Weights of a small mixture-of-experts language model, trained from scratch on English Wikipedia.
Size: 14 layers, width 256, 63M parameters.
Training: a variant of Muon for the experts, 474M tokens, 3616 steps.
Below are experts of layer 3 (counted from 0) of a mixture-of-experts language model. Rows are named router (the router's row for the expert), down (a neuron's output weights, with its number) and show model dimensions 0-255. Each number is 128 + 24 x the weight over its row's rms, rounded and kept within 0 to 255. Numbers have three digits each.
Before each expert's rows: a language model's description of what the expert responds to. This comes from a sample of Wikipedia text that the model never trained on.

# expert 21
Wikipedia heading equals signs like ==, ===, ==== that open or close section titles, plus closing parentheses and is or was.
router:113160096119158113138110096135131084078162141162137133139119121095139173150149140110157132145103121085110138141121115103152138144121114107115101111091140094114148114119144117132101163130158144148128142102140121135151114151159123129127119150182144062093140127120136174130131104105144094160103136128070142121139133124117198106108130081094131169092137137127114126157112128163142139120130112153173102094126126102122146130131111102123112076166148152101128123089173132099115164114151133115162125098140129136089144139101095107109117149116160115137126129133151161145098143115123120141122158120177116151155129123154164156148119107140112133099120123127149068061127127092150139171151158141125143117111141131108144082144102154109082109120125125140129177089214123136132115148128098
down0:118140117139119084135118137116105098112098122137130147128135151126066132168120111111110150085109127116120134116143157124133109147153122107112182144127147120133125125112153147135119126152118100129148125117138120146142130099139102150166103147153147109104165176132099135131123113138155131142102118176090128134118138144100123111136150077171104102131116062060100120138098193154165105099135117091164157152099161160127118095159112117118080087138153108119101150096182152099146099110086102128160150123148165131123075166142119125102170120137126101147129124129164083172085144149117145131108147118152134127133134129092107147104117109139098121069100086148114179131101130127142110093116131149116096130136107082134147129110149148088143144148124126141128144166157126131149113133085110
down1:112147119163174094103120119096129098130146135176103122107139124092096174130148122149081079114070120092161144134108135173170124130121144109145114105121112124119141133143115114152161113094142135105126128120115104136088126116135094126110167116134150120103141141140115112121154153118154106149152172138128149184092153129091140101137096164088139134149094103170148138112147117129098121141126155128131148126098151108132100138138134145139098156112142131106072169146116118086088131128124145157109105137127113108106099108123118138159145094102140126097114125118153154117113143156109118127137129129148125172176133135113108116132177166155118134141083155099139117140126142170138133135156120145151142074163124168106081071141091127151116136141152127186141105139084147166140155061113170
down2:108187160079128128119154114130181110139161196113141093124125127109172106184118146121141106130132141143165140156141083135158133125150138153135103126130106153156138117114135142139127110136112117112136133149112143153143104113162106152136103125127136099133140137105088144145117114113135118136100135110128132085117103108143122122175136141175149116097159164119125133105122113151185151106098135117144125126140094136120164101145122152120136075136126111130093111196131127144114063116109149148100099154127140132112142100176125136141101185159142108126104106119127180144148156144146080136130186119103165099130146104103106104118115125133141147092102091115119124095167121112099111171143118154156130119092162147129107165153123144145090103142110107132115141069120098103185159131136144
down3:188102080097096134143144114124122101135091120125107140130139133129110128138143118140098101127106149134124117114137102153066099075118140141158108154149141152107157069119139142109135118151117144118143148131105151165165131126105139118175107106129119151122085130133146097134125150118097117128130123115185105142117119134157136094108097170141144085100103116168131098120133080135137112166141149129162134133138169103100122136144173112109134113113103120114092105118132121126152148066165107082120142156121084127164106134075147130113117058124103070135149130132125104109118077117120118135155170127128194128119120121127166091110168109125106164152153116168143109151089081151120123125122114155164129129128112144097148169121133141113147109147143156096128143076148140118131108126123109
down4:144136184130138151139112104144104097154147113123106108122145133193177128164126128112132122129122149141143084123140106119192145145112087130073120104119124108145152134113129154146121147139126090141113117133081134124127108130150126148093115128151107143119103123102141105153127123070166161072163133125116101169155126095103160161131136126165122131131128143102119115134145142153169132146144129150140151124114092104166082104125107146079161125153145142105149119146184136146102118144119124142136123139133155112132103116152142173127117170134154122119107093155137159192116122169127129175099119083081118144123117117049163112125108107107148121137105142127096146119135160159186118108133110134106117132134158139115070114142116157146158161084177126129116152128115149146132110123154104
down5:104117138109180142102148123096144104137140106140128158112120098114097141120112148110130131133111106100113143105127119162130142131101136173118146116148158173085131105132115089157108141124116187166147128103128084120114127123157158126143116165121173115128108086137155162128096071135141140101143143126117125115160092129130135145101114151078115134123114192091115152127133162146106112117143133155138133082067139130146137144105116124127145144122152131142184168164127095068155110130110113127116148118145097129210119151125102132097166095135120176127151120081125110119105123090146134136144097119128134120089128167177158104168134118146153135134100109114129140145089083143144113143130145152160152102132154135150122084144089149111115100177133149109128132142146156110153112104172116
down6:143153131133152093139112168087113160123131130152106170106168118129130121126094166121107156110145141170143125103083133137130127094133126102108124120089106110147187122130114143135116153143131154102131139107160107114113126109198088136142116175131121107112170138134130095135127116126044092132115176165116106135124119159103130124121140083123105127088135165153167193130117146102128167142113156121141111163096164140091126114055139160092121133112114125114098139146151148121113110125088142141148109121107174108107097197126147085103081142127138156148132086133119118148102100106083144127108126131160149110145100142123152122123161146130119149141129132133147115129108106113094091131133121105094128152152119150145182106104111146156117105135139164091141122122114130104132139120103120
down7:142155125122096090110131181097092105177098158119111139137116113106096194127113131136141147139169107123154178093147101109122141111122135121101114149111180140106104140130141097122169156119130145130114134149117096126169127091086121143145134114157103130086125121089145144138156121135089144130130130153113159130094166120140135144130138128155097158123143168069156097158163103118121100162110152171134188133111119135062117133131118141142163129146177118128159130146125121124134170128139177185124145148137127158144131102082178131120107113140169122108117143158115123108116108070103143141100126108107096165106115148128092134113135138143155127115136096113170132144142119125128138135160121086155135137096132133079111142085146158099141150143126095130113153128117129095106103086103135
down8:137102123132111139114143141135174103085154164153118098097137084137150153163142084128138068128165116157132141137125140155118149118124094218134156115116096100131130108164116103124148144074141110139122130116144156094133109108164104137133153122134140119105164120155119166102074116165128111095111141122150135144155150149127117156177103093168145129127118150102073154142124119085151143093130154154142164143111140117183149128139113181122112132157141150169179094155113112144087123107131142116119100138127123128134102091115090096119132140094136135138101132178090127136131121133138116146132124120130121156155117110210130164167143090123147145122147162171129085133125143145156114108126140123105144171096124088149111142152152146160135130139118107141113150145113132146133132123127138
down9:173163152086143131157131106113153125118130072109117131111104135151110100123149162118113152152130131115153091116122080139094094161150142157112151136121104120129085135119084142127142140138144143146146090144139124124175114123149140162148130086181174094125105130134119158137123112113158114114175091058103117101142151110112141164177143102096155109137143110145159126140120098138139153168129120123113119154108151134133132103129098154112123104124129114097132154111136175089110123156146146122091150135142118161131101152090135101120139091113125083132129069089109121129093124114161157157120122092134151107094111126121158129210123149112132164107140129139164088121144120074139127086108119106132131131118130138155117128138168091083178150158097160135128108145123128144137175130128127
down10:138140143139110089105064139136115171122108083104094135106089154169137093115086141122135128121121130129139184153129177155134178123126125139122095113137074117155115089129099154145113147104164098141137124096136165116178123108137171111107124107148124159119174136108153144093113156118081117143096116123173114105128102129128082101161093119128138137059121147120103128148126136127207107073111114163103110099093139113143192177125168142164130149132129144109122144134102109124115151144152147127085195135122115134146121119152103142112125153130156134147128100146095128149132123160109110124151116110125157116144145101162134150108161153131128134100094140096125114099135125112145156089119124114108134141150142136145143139112159144095146124159141109156107115135126117172110128120127144
down11:131114110100149124138157091137129133124105094096121118126148143108100122110128156141132163109154142132160127125147122105170139154122129120133127093141108149096127147099136150120110161128135112120161120095162106127087120160107125104138151135173145084138080111136158144092118103138135135143178148133150130131148086141120151111159119114114053134129149132123128092153075157081118118147103111160116116102135109164052160141163108113053125128129102107098183184136120136105174146131174058169135154123153140122140126156159123107110107167103134131079149162157098136097150152128140151137147124165142125149108132141155136149146126140136126129116100116107115170108144148115128146092114157102075109158092156144121125121108118116164132140101152121127141116118128149137117176131152103
down12:121114144098088144150145195111145158115105111158127103127157163128144155125124111157132106107143118143120123145116135118098114161148075129134156124122145110154121117071136126143142098134142144118112141134171099128141124150124142146143166075110128115083130171159129157140102154101145164122080118156136129135184124122160110137117119097160145147149107135130127161131112141103138130081116134157113145116121143113130096145127121091118149120103121154108155142164098109104113142143115119120135113130118169125149169109104114094156161150125110159152095090131127161126149131167155154152089116058141095097106169153065177117157122107119146142083152128093129154113140096131135200099153125093122118121116151140147146116146163064115098150114138145144121170117129134121161168116099106
down13:129115113106145126135144125175145141097111137179144099134123093084111131175169122150124129132155179141130158096132095114133106132158116126111140185094103145089112133153172136119144138163126127142073116126168115127102102136154158114113124117150123144160086131116090157133127125139151169166146084099071137134133155105087083115098158175122144129146131123116128158107092103116106113112140126089135143095122114133111149154093093106082124129138160117125128112056106136106140118111150148124159155144104099176153137160132143168115127138176129159127130136109124128140090162080118120152115138095118081149119101151134125151143127115163095144141131143150128120120111108139144095114149151125149143122074125113132159108161118103177117136111183161157104131102141110161142159117156129
down14:164159107194109089111143091127118105042120127110134080122131157107134123158123148127169124118147166100140134137132169131118080140106095082131143100142132120118168147134116113094124136111147129117113133165100155095113128113124139158119147103129173117121156160149136159101116162158152113099134148136114139097111134128136093128139134126090172127131146134109099104149133143163138107125159113129129148154100172166128153130162091148104148128151149151161099140128141121151178164156103134115118138099140141123080157112145119122113151142137141139109110148138139112171121123129173113119135146076096123124144137097178141138167150097131068130092134151170157112096138138138121113115077059154131134137088126151114134129115072142146139109150131101096113109149179137109135140146111111
down15:086143097120112119132133120133129110150124141142148101124110124133121165126161139110094100150066122151098111142135138103108115068093135111104114136089125149101166131106136150116110100142115167155136156122157079172132113135158095156120087118107168162147132109152154121132151146097092109094056103125132117135074090133122152120128154098139125147086104093127139136085114106165115096145152101113129160144139153160142156136107083129137132160121152154152119125149091149113076095123113161122156115146108137133154132143095174146095160145105180118158102149110153107112140164098141088117161193099146153128140144120117125122118143113104123135123143126119108104135112114115142189133103157162108134139094144168152122104152134124131124077138175106105107141142135135110128174136140124
down16:122104104183138121123107123112144174185108088110127120161145108139089135145144149137105143134113089175148139199154149109140118177128174119129144127114106160123108156065129144129146118166077123102112094129128142120141105148084101113167131159109128109149137143126159115148146131117127145133115120162125134133137087135140107152164120107134136124148172130111131116136123115132166111155118138128113159120135089113126103105125146131118148144113137108071103124101097110143061117090098124170157127112137131145119113123148151109143140173088109146134159103077116109131177107146124157155045140171175125139123137093085164166126119142146158147135128139126115127145128117133108149126116169125129119099099144129079100112131095130107110102151095103139136102129078120148116140116158152

# expert 24
Pipe characters and ---| separator rows in wiki tables, especially the pipe that starts a row after a line break.
router:112166123137116115121122108134091095114134143126123104122134131130129152144121171187131139147166145115114135119142121153138143159162168125123134100171111128132156092097217176090162136174151090149107155117142144106231111122156134105186155148129154074126104107125124146090141130122141121132129095137142152139143106144146157102114149092143128141116142139160110139147134156153120114117112126141144069126136113117157125124114112130128137127163139113121139128143125141117156150106141131137183111104121145166132158138123124131117116117090161138079118087129163111144082129109100131077122167133138138123119115177136117142133110079096159105136108136163135129099115109125112130147147137101126133158094132132111145074138088128151089138098181138156149128131166090104159143123153143
down0:131146107154152119134115103102145075111138133142123127122138109128150142157163092117119162112159125131171192167127137138093159104168124108178081123162136091122155169129141132149112156128122096102138100145139147144152143149127190129129161116133160150162109110153095083108148119147113142113130136151100128157134131128158128153179116115101130095116132093111133096124133161136131115121161129132132148154082123133071124127166155118109143079097153101156095133098143134144161141134121141090152163112149143082134118149113130136153193156135126073121138135137125067125126118116134130169116109121133124109105128099134178109134105167156147131140087169141081113165111108143104112151116105097124117155106097133129104127116151117122091135146107123145173105132111174129111170088100135
down1:149139156098101108162134155115083118110127143101131124106128137152154125110143118111114123133111140143121122102111087124141117138122137144123170146151131159143142119138089122124113111156099124134080110149121157146149172117117124134137094135111078152096123184098132160124122138136148108152119143168140111169178120104123109079096134130119149135088176147128172113139112120157128120125114155105127156140093115206145111178142113130131141157146127100161106102128120140141130113118071132135116143130114165160111131137081135139161143135101165134154104164169133089086091077134078150125122186106110135136094129174113127109113125071081121141112141144111133103135129161130159090191104105168126133132114105116104148131154070111135140109134132148103109098097111155115118117148162108
down2:170122148130158110132119088141134134164144148112132137153112106116132119180110116127155136156103136142145149117141135139180110112141098144158077141172124097118149135116138127122096115151112117128110147101102113120137108129131139140134152137139096121149131105107109157097129127108153137151126166105102153098171118127113123183145126134152116164152146151130117144121091111173113124157102164119118131154144170138128161117163130143116114141170112114147143108133109105144139127166142152159116122098160105117098147152138144144108191154132154058172114111129103162124108103157124171141122178163114060138110151183143139110158125162132100118146126076158098108128136139118132176175100145114126126085090086130126151154114147074167167158120147147169150146141113101138152133127175121
down3:116129137108117084129178138124155126148137123160160115144118133106158132128090117146151080126146118159134114134091083137098145121111086126104140136096102129178120147150152110096157147098109135111140157142101115151115129126114166153177105129143131134128131121147159099152121113086141157125132067112107126149126123117144135136148140110062113159122157125110146141132126131119159074098170105124085129129103151126155164152085151130120123174142143174192143122117080093095127092146131122116113151125144142116152179105114136108136167123100182130164142111147138131107151135131144141116089101156119120133120107133127167158108123098150092102137116089164134154134126116136096124110146114145122138178100144112157145149114154108131098129164168136169127149116185165127083110182129094
down4:114141145102102118136146130163113142120152146131115147140108127107164147126137121139128134125110152121149136152105100155156126126158135074155162086133144137131134139124118151109119141197148186086145108133132119119127137113126119127134115135147096151125129127107191122128143132125141119144124146097144108177131144054097122121160156116154148182126104167173093106141095119135091098143143141107124146174080103128119148141152149083129140157166137136138151090114116129140135095114164163128182136113106159137127148116089150153116085139165152134085096100134127118134094134124110120120142132140107138088182131193121135109161159132108127146159151101075150157149144109153089147129123165113174118155138143150161114108144111137051135135108150138169116108127151141110128120110097114
down5:116155168110166145166132112105118093150081099138139091140146148136132134169174113137179107128134112130176088129108159182125129133089113122120118116139075080136166117125097156108127127132150111149092146114109133148156124139163113132131124120131111097168127122109151168118129130069183122119110108110095110113114132201096163103155140117105126111171122119093161116139135144128105112122122122164119065157100114150144123109155113115128147162137139169114140061164151112124086122114153115120173096153150106135137153138148160158121118137119109130151110126117133109115112135154130145135145113102101102130158148140089155177125072112099147153105153106124152110113096117136088139144106152139124144151096158092156068115132122143149110120125140138121117133125127146154099124110123085
down6:150085151155133113135145132132143072107101128123104129186120150094174110107109142164163130154069122109174094115098126156085115089124156156068148129116159143125144116129131139128110164109119166093104133170145096138113124132120124147166127180136132099159113083100131093123093155122101125139117142155110114105126108117150122113136140105119100146143125119091127166106127117116105118122123119148114105136121121103134114098099182104127135126116146201101131100161158158111136118141137114120101127152170114100110124123106150113109118109156130108119144097177118168149124129119069162143131105109138165130139120152142148130139143136132109108086061112147102184113108106153123170166160106127114121122124098102102134161092125115145154090104107131143144085145135156158099119126098116
down7:133162098099115151154099132126108163136111115162151108142115160102150168109116134147119128121133183117122156136098163149102140129135111159141134135153089104115112150137098142092155095138135124155184135119103094130128153124111094089127126185132126133141140147098130102093143138165124140121066117101150126142180109146194104166129139140138135098123123133152168165154120149136117140095120137105129107139126101149120116130120114148113135158105108116160140116157108115106135128116073108130114111128117119118115109137119118121133110143136144175136145051158172104097158124139175109101103127136086112117139136137134046150094138103117126122118120123132116130081131157097139108148145137136109122140149150179132120142182082177141175110140145130154128094162097103128174092111113166
down8:122123162093128101150145084083134122136102133093123105151136103144144107129082120141139131115130150080118130127132092124116149136145126081116102157115097131088125137186075150095134156095136143089129101126123129135134129089130117141133115116118115115128135079081138120117122124074124147126114090151164132136148148135115126086114113103135113133135170155117125105135110105107163149121135162132140151142140167108135121139167098158131150139132109158113101151111118156120093113078124146099181122081151178127146135154121117110139133164106141102147173145137091064155136173109144123104099141151166095124118167123110151093083106135126163096121138122091104133095095104145105123126131118125132140121114109124112163118080132098109111073109065136110137172143117168120146172166114159
down9:118101155135127127123119139126116119123141112163153125132090119129158115136080098137114173146147108110092125141143109108113062179147163122125190152119143121141138114152098103124105110134131133124124130142121153151127134073128098141135120168123066147104095142090068137115106165123096124098133106101110124142137122129174122134137140129110113158130111139110150139114121129107105130119145132064140113157100143156140158131114124184138109154150130086161120134144139126125110104099105107145156141103151140160144115128152121085120117161134152120169129108112097107109084105111102151154163132148148107099154103141073165129110136113099090148140185133133141151132117187115097129160157164138130135158133166132104125126117072152169172084107095137104107132109101118154139089139166087
down10:096138090128104112131110106082134111124159152136143133146129163137127149132140079125145135114151117104133136133165128098148107139097132138127126138120149127154122116171135091131116130148130100108115122146155098150103138143142125116116115135118164126128115140151159137080140092188088146093109117152111163109091113165149119108092073124120079083108127160094143134126115091121099123125123121158129148116132138154120096137122156128130088145100114157131137067166151094081167127110138133151124119141129106113107114083135199115165097121118144108154143150128129166102157101120148140135108114093097117089100166130129135159101178112143157109132098159141100155148147136115162094167117145144100066121136129104129133129136133138168154166125143076133103117128147141128174079135198157
down11:089113115129148140117133092121136143121178079132144164149145144187129107103140124144091088119168137106150084130156105170155146140150099110119124156137115072154089145161139129114146153131090126145139088089158081125110161147135108141124156156132114100122087054138150134115101105179105119130138096133107141131105142152133131173125124107150165136127122158141098144117143126130122153097112133119126140125080117154131098137089140140149091094143139114124116095103105112151145155100147131127117109109196160141092113108090098128120123163173149142105132129133105131114109140124094131132110094175116095143116128135145164133160105153122132069115113118153144119140152153126138143156119120207120123137128105145121143125160070113142182147134111143121098114109102106116136106124119162
down12:149112148114105148126063105151142121108121086089119090119153121137155107116077169163115140101155110131124095112104146147119129130158121120152129118158126093105113128182140129054142112079094135142103152124163148114146134126127156095139146150148138130137130097097139125141155126140156147092109117112141111109101159112147123144132115115109140187138127134157141130122134102140116093154169170144115149109115112105139109120111123105150135101131140152102101107089093109154111149130138142109162119101177142132103119155137139114138131128109111119156134126140141144122143071124138102153088090114080126159112089156150125079134121093108133092120143101102069101182134125138106167157094102135153063188122112116158162138104098153110173106121104098112135146149165109137118158115131115
down13:144143124130102154107106137123170105127112114135159139154107111113153120135123140109137098086155092136134135150114138148097109137156088142165111112111119091143175150114105118150130130135163135146156136122081153106104100154101143137137134132146085159149140097117100127115099086132156141087152110127102150117160113168124134135189096147147140151150147121111132144132119094103114110140098132073116109132132107096137108140118134118160112174143133191164117136162146164117115127149095145098123143124150152120124096098121140155136114134108128111127092189160151132117160106124135132158189142105171127112132102087074109138129070170133179105155083111062083120113142094156117101150156148078122113154131137124104150148131137141142136134159115111139171103124133161110095108150124123
down14:109134137138156138144161114080107147075139143157143141152149130117117143098135093165163170149122091168154119152151100083150145096126182146091106149147103120158104143149108085153123134101083081119128105144103157141166085137141148076117133116191132125136125119109154083147128125134157144111145165139142161113171108124134168170146141141125106129127101108120078114144104117122147154108138128151125082135130145134113129091140095127129163117096158127140102112139139122119117133119169107110144178096159115125105140103100116134066152109097112158128148184113131115127108174140142182115125109124156101150139102093147132135153128158128168104135179112162110122102123118124130105148119147104115120164136122123134102163089112133156110117122131108114091091158134147134153116112146085
down15:122147118087072113128122141143122132076132148127130166156111098153129126108119150143165121155113153117179112132100114127084126111108138138173102162146130099190104127110158197152120128123119137141118106140135131114138148149123133125138156089118119113125145094110158139087156110136116167132131130125145135119126143151155127104088150128207112091136138135115131133159160114133124148096109115129090124120153146140092109123112121101157135090145072199130176093136162126129147142157087120133112136110149141086108140115110155153135145084127141088116163137120159109133136136149095151156125149125109078136106116165117125139109179160126114113104167130143108108119124127141100080100120150157111125167080100187129127124136114126116137122154130107096136091167157127096100143180111142
down16:142128102133146144140150164127143162164192117136122121111130146143162111146109167122148130143091140153193139129136144163151142125115165124134142121146148119118133102124159140131152130125120144152113122150129106130082120129168149127087123151147168146129116078104148184085135130168122156101120099118171114146120123116152093127158175146112097163128115105142113124140114132126104171147144167124127159131148134129109100132127156139106112082112098195111135150113141158102153127131131165112154146156091156118124106156094143122093098139146132102121091095122151091137123139102113133139114150190128108144087136139162122130193176147109118127097123138140129138135144082126119170113086165147160092180167079100138179140139145121131130132152117114138128156132093146108105113148106168

# expert 22
The word and, or, and separators like colons, semicolons, hyphens, slashes and dashes joining list items, quotes, or taxonomy fields.
router:121127152101134101122105106114084082093120174159104077094102151186087114151117145150103177162173158100144145124109135112131139190100176131127135137106099106087120084155128166145109118104145135101118138114154125123159068134160094106128112136170094086123141095157119157123157156122153126119130115144127124154104132130156143113115156106123109130117112105192076104150185159146095130161147143132147136113135123171155190113120128130132116119132146094103136118103070120094140149150123125133143109087139130164109128106086135108104128106106141162144118107154117117105120117150137138130121156173120143177144113155140130154114159139119152105116094178158125127132112119151117144167138114141115148138109115123091144128142102108100092116114143129116097140126163132124155119119117145
down0:094137184113133124146095160145139139150137070119181129106114139111117133119152121143117109105145151090138136124104187121133145159138138079122119098085109110094098119081159087153105157093159118098104113115137118126155133111144109130163158119130138164147156110162112127139093136127138143136154194144151171104123108095124132119144109095160130126157147085115110105116085159137152133167112108119167140146114127131129140118140130185072125151150106134136094168127129189080115142084113114108138144150130153150109106141185109175115110128113122113132158119103104148143127131125131130106121142109160153105081185136113145133119156136178161105155132124102145122133127156100160103121142082131123150124104166143153144132136129111142105114152129109118143106161098106144141179130130157
down1:151157084089144123156156124152146065096105083112106092118135132104159157170124103150151130086106120133114141149115132111110146123151074139136112145118111127144112128089141112108096125140168130128146127136121096135141177099121150113149130143155104134115094093117114109106132167158115096111167134145146110126103145124136111121111073183112101142128157138119137144159118165148102142140163108096153119111126126121138146102133153123119107088114117169128137090164130109117075089097116115167164098150158097105145141152143143093127181150106129115149145161107115116116146128162129147110134123148125131155140122181066120134094112143166134126121135135135099132126095127153113076171137153117119146101122108121170106114125134062134179141130082108179121127105138154141110155154169149
down2:091128108123140123146151156192159145140120161192114144108151115127129153128127162148103146124113151137120132135145171178126163120145108135118129135147164135119102114079119105166111127099132137131142172110151157130106119089126118056146132114085141118156137118184087107118098183100109116112098148100094139105135106111115136111162142157135144069151124120098188119147134164163175106121138089097082106107138115146124138138147090099108122152113142124073147125139122153159116099135130118115087158128091128082137113165165137103151134168152101110123102121144143127096127133140126118118137154127152142120113133149147116101116122159113106134130140142132107166114145125132083152116139146132154144107115173175111166134150136108081119129123082126154135155145123172133167136117157156
down3:127115109130163122075122175107134128110190133135098115105121141138107124123126125114098107135165120111120118098118109128131138149133165098114124096127129144093114151157116103144137091155137115136176085184158134105076162162153141141091112095120105150140140118118098145131143143183104128127121106140145099163140161097126121102123073136131143126118135153114081090134139113067150151100130133116122112130173131116153105150126117146111111173146126124150100091151135091091117106156121149103124119163146121148156127098142158162175083169113122181118099124101119110108138134122168148127111108103145178090124157141140161144121104139132118146190159135093145168111114130149111074133106159142138147093118162124104119163146116127105128133069089114137098120113134126154128148092118119
down4:167157103137143107138160155134109127129141117126181084141176133143127165106082136132098090107127130159129139110115163127093132127080068134134129120141166152064164123135115145094159130146101135157122116126137116148128157078152154129134135124158144072134180145157122116105139151147153145148084137112088082146114129116147135137165108144134115106171112094154132137164091138106148176157117123131154151135112147115101141103127120098166091149152160057178089106165121121113095095134139129124138120155142118091136122117090140132150136097122134105123102140143113130118112119111107159139147160118117134140123145145092141106136166123077089119141107147138141094117099150157146145113110086140121123125127094134125137117107144165125126130161092143135160105164128108071131157129090165
down5:160126119160160088157134127110129124137121139125116129091151129119145155142141115089153142132072140162121122122121161150122125152098110147105157098126129148118168138142116146103169074117119121157129126121099130127091124132101136102123088150126116096153140148148164067120104148093159144127142167140132111095141117131142130121100108112116160135184102112135150135079117132128106122142088107134170145117107164150138126134138155121110085112089129120147155169112114203126131148143073113104115232163114128135104153164121120114125138126144139139141128114174127093119130098124132155152170159113121117159145156128151156162086109145114134146098156108124113134090143161120125117156147120135114101125161118116164119103079203120113123146128096121128149119182128131104165132121103124
down6:133115110139087138154110124072133141145133142119156140103172142112095141151148090141145138150142122161148090117132107137166080154125115145102145162133134131144126148179124128123128151073126151101132115098073155126079134176111134163132128153106103164115135132128118153137104150144144137113129102144089130151154144131146099138130128109155186159111139094128082117142130126111121165149140136115114172122100140142138157116115139185083149118140136157144111114092105129151127142138141130105091122118163142123113110146122145139083111137141158097149102118119132128153130108130176172153126096121127101134100104110176127065221142133104116160159145122122127090173114145141122126150078119133117098109166171123148124146094082115112147098118168128118120080153155114130109096123139143
down7:106123117139132130142116134129149158152131176109134180094153131136058149126126122183131151179106153140169085171144141090145111131161157143119138185128170116121102102154159137127098138118103136114078114106184121095147138132152158159146149120106161153115095091086087119085130097150138155132102084137125136104113140140156156145085131110157118131114147086148133132085153129135172169094138161112115128120110151101128118100098135148104133153120155144178099121103121121139109144155057126095099124122168123127121103142098157116136154117118132143147149120100149134143093113137132169121091098127110134124118129139130124132132130197137112143144133157146112112116106119123158111178120141107111134130098148155119118150155142108142101140148084134147164113112113097139096128172116128
down8:116116121138098120125126103177120120144099187138109109107144168121139135102147128129103113162123076150123134133114123114166120154143113153125122156085081089145102148114114128128128118118124167147136145117122132146146125050110138158120124096111133150134117153146087083150114155157150085112096165120151080139113115146082117120125164153125128109116092153135145099127155148115143128095123165115128137109118148114047140131100138114122168119119085098139112159114102143120128104126141122126114090145126102140118118137117121103144112154105112136085109132122143124150093158069144119139115139140104086117116121132186111161122138194109112150148063100159139100097056134123137082135109114139142149134143129139109122137150148110141164119119125170168167128141111122060141140106118128
down9:139126140137116124126133128148135111123071135144086162136125098124139156127169149135127166118145116193109127131134135142148103092168111141117128129095121156119126150091121093132160131149127141119152143135107162158134117156087127124123143113154096123161170130140132152125127100145123136163173136130098150063147112116166126114140093136102120153131147119125080098133115103123057103123148114152120099107182157122150147141195126143075136168168147105122143133137151145112143144126112116154101105101123084144157125080153196126103114140113087117163161083138141154132125094132123119122087127113109145079134150117169156139133104128149107132130174112152102089140091143079129134143140120119131121110103089074137145123126139081120110119145120104135083126099113125129176128092133130
down10:092128130186169116130103107146195159136123123130161125111120182141138154113096153119139142091139116132161117153140126145082108113122120116139155138120133160152146124158141136124146100111119163124135160131192107118119147143113111124088105125111127146134086103103086140116154145139150150132069116106145110071139137181148155112120084145143158144170113131128142144183117126124120119101139052156111130126106119096119158186122167123142146114117110124130128112123082132114140130167114133108144133122076123110145128155112119125134127123129078145174081138161101101124124122138151140131138114188115137114153141088159143097105129127136151099092157112120097099108121136156152166115089112168109099112175128108156116160098132129122133092139116138113100146121118112141114122187099125
down11:122123121113096139119102123100132130179125077131100081146116121156140112146122158097124087125153129091167137103106165125090136133119117136159125134124085117112117117132124120137118112131135126080136115099123093134131132101136159140071117127206155106098152172147058164106099114101136138111106126143149143151099153164111105081125174109161105154147160149120147099152163153122150138120146134115136163149118179103094118167118137104102104126118100144114169114089117166109112124213130157141121133124118126131123098126162164124109148147112124121112137142133110126149155137114130124151148120073130123092106134148115099168084152113168128088133168106116089095134100130163123126080129109118123132108103097140107138127135115066128119120119119158131103132111089155114125119111134156
down12:124112145132142137118138139190126164172146128143141164094109115133106161146139112142165165129098121125166081124160103107099131119130151159168090132135119156145138091165109129099160159127101157127124085138102126075184162141149122133143131144122116112103118103182107153092147126149143134141154135121127149144167117135109101152091064130132149112137145117128139151138107165162133119166139120108103126103084120120105118152137122111105113153132138115087129121120128085108087121096145180090128126132147096138142119146091134158144108084120162094086103149152130141160126081115145124104132117093124147177104097101157146179165117089167122187139115107135128106105105126149111142134169136099157123131079156104105115135156109133157122121151129131142139088137127121114167132101131163
down13:134077137115160129111128108168137160099125161101140104115160124170151147130098177141107123126126126151160142164193121150112157113123180115150119146148120158115122103103080138110143157127098106172143157158130124130142112140114108120138130115144136102115126111155119122118169087151120150125150138087130158127073114108130140084106136110101137158140109115119108122151110146109118129141081146154139131125109082106175131149158118112167117127072133097139127139110124109146123074146146160103134126125120124127159150111118106125140151125162112080128061156107153120131119127143116094124126113115135117118108110164152101132171124153137119097097101080134122120116132193180133142122136184082149148157144138112138127090150145128178120155123131104202117120145129128125170164151093119
down14:119136119100147162129144106162135153104105105112093126139134177132155172091143153157150114123115132116118111098118152102158148083104139128152111135151119147151143127122105122098125144153091099127158094110128157128143095106147175163119118143151116145123134105158130135160180121155095112112135167106140123119135113130155115098130082099180134128131166114103103131135125100118137143114084097090137167153154109125152099098108097145124143137132135128089105157131148158131129108104125145130118136121166150095099132102103129196149119137171148123130128162095175158125121116134136129118131134110139113154117125092132146158179203032152135096131106118138131192120111140135125160157104129157138117124093102111137141165131157141129146112119154141098131111124085103090138176156150114
down15:127130129121142090134136105111152124121094152117124111117122133146103153139119116109134142139151144125132119128090141117115178185146125126110114097118137108135150102158142085119145135110143084071123102145157136155094151187115136140126102155153115169126108161090152161174102081171156102128123105125165119068145152146150148064088161118125137143124125111132108106149081120078089128152117096133105130140130151137139123120116141140114133129165129123096126129108142119093112142186145150094102157125100112105137121140119096151134125162153145144124158105116135121105102063093179149129131119142106167126167119125106131151140140098135120091187135126121075144088145126177139161162115103100078111131177149158134111135142144114120128118127132096143117140157136104137101131153079104
down16:133120119116152155152106122177151110112117143134139119131148165128163136153105161114129139144097133084149142138118134172103101114117124120094174162145130136147147119137119139180119148144120156078130143116138153203120124124154154126134120152104139119122127123136109129121102156082132116105142129106146154148141135093130116147165120128144068081192144139099151171113082084122159129135122122119142129103093111115143167161119158118127105131121146141094131107129115138125144109129159152097121182091121149101099124109114129109110167107166111095140123163125104137153125132152100106155115134140168126120119126098072136118097163152191139143101112127118188104099109116128104146141140109082123156145141103140156136116119177079106163108136069126098100122154122154080150161125114155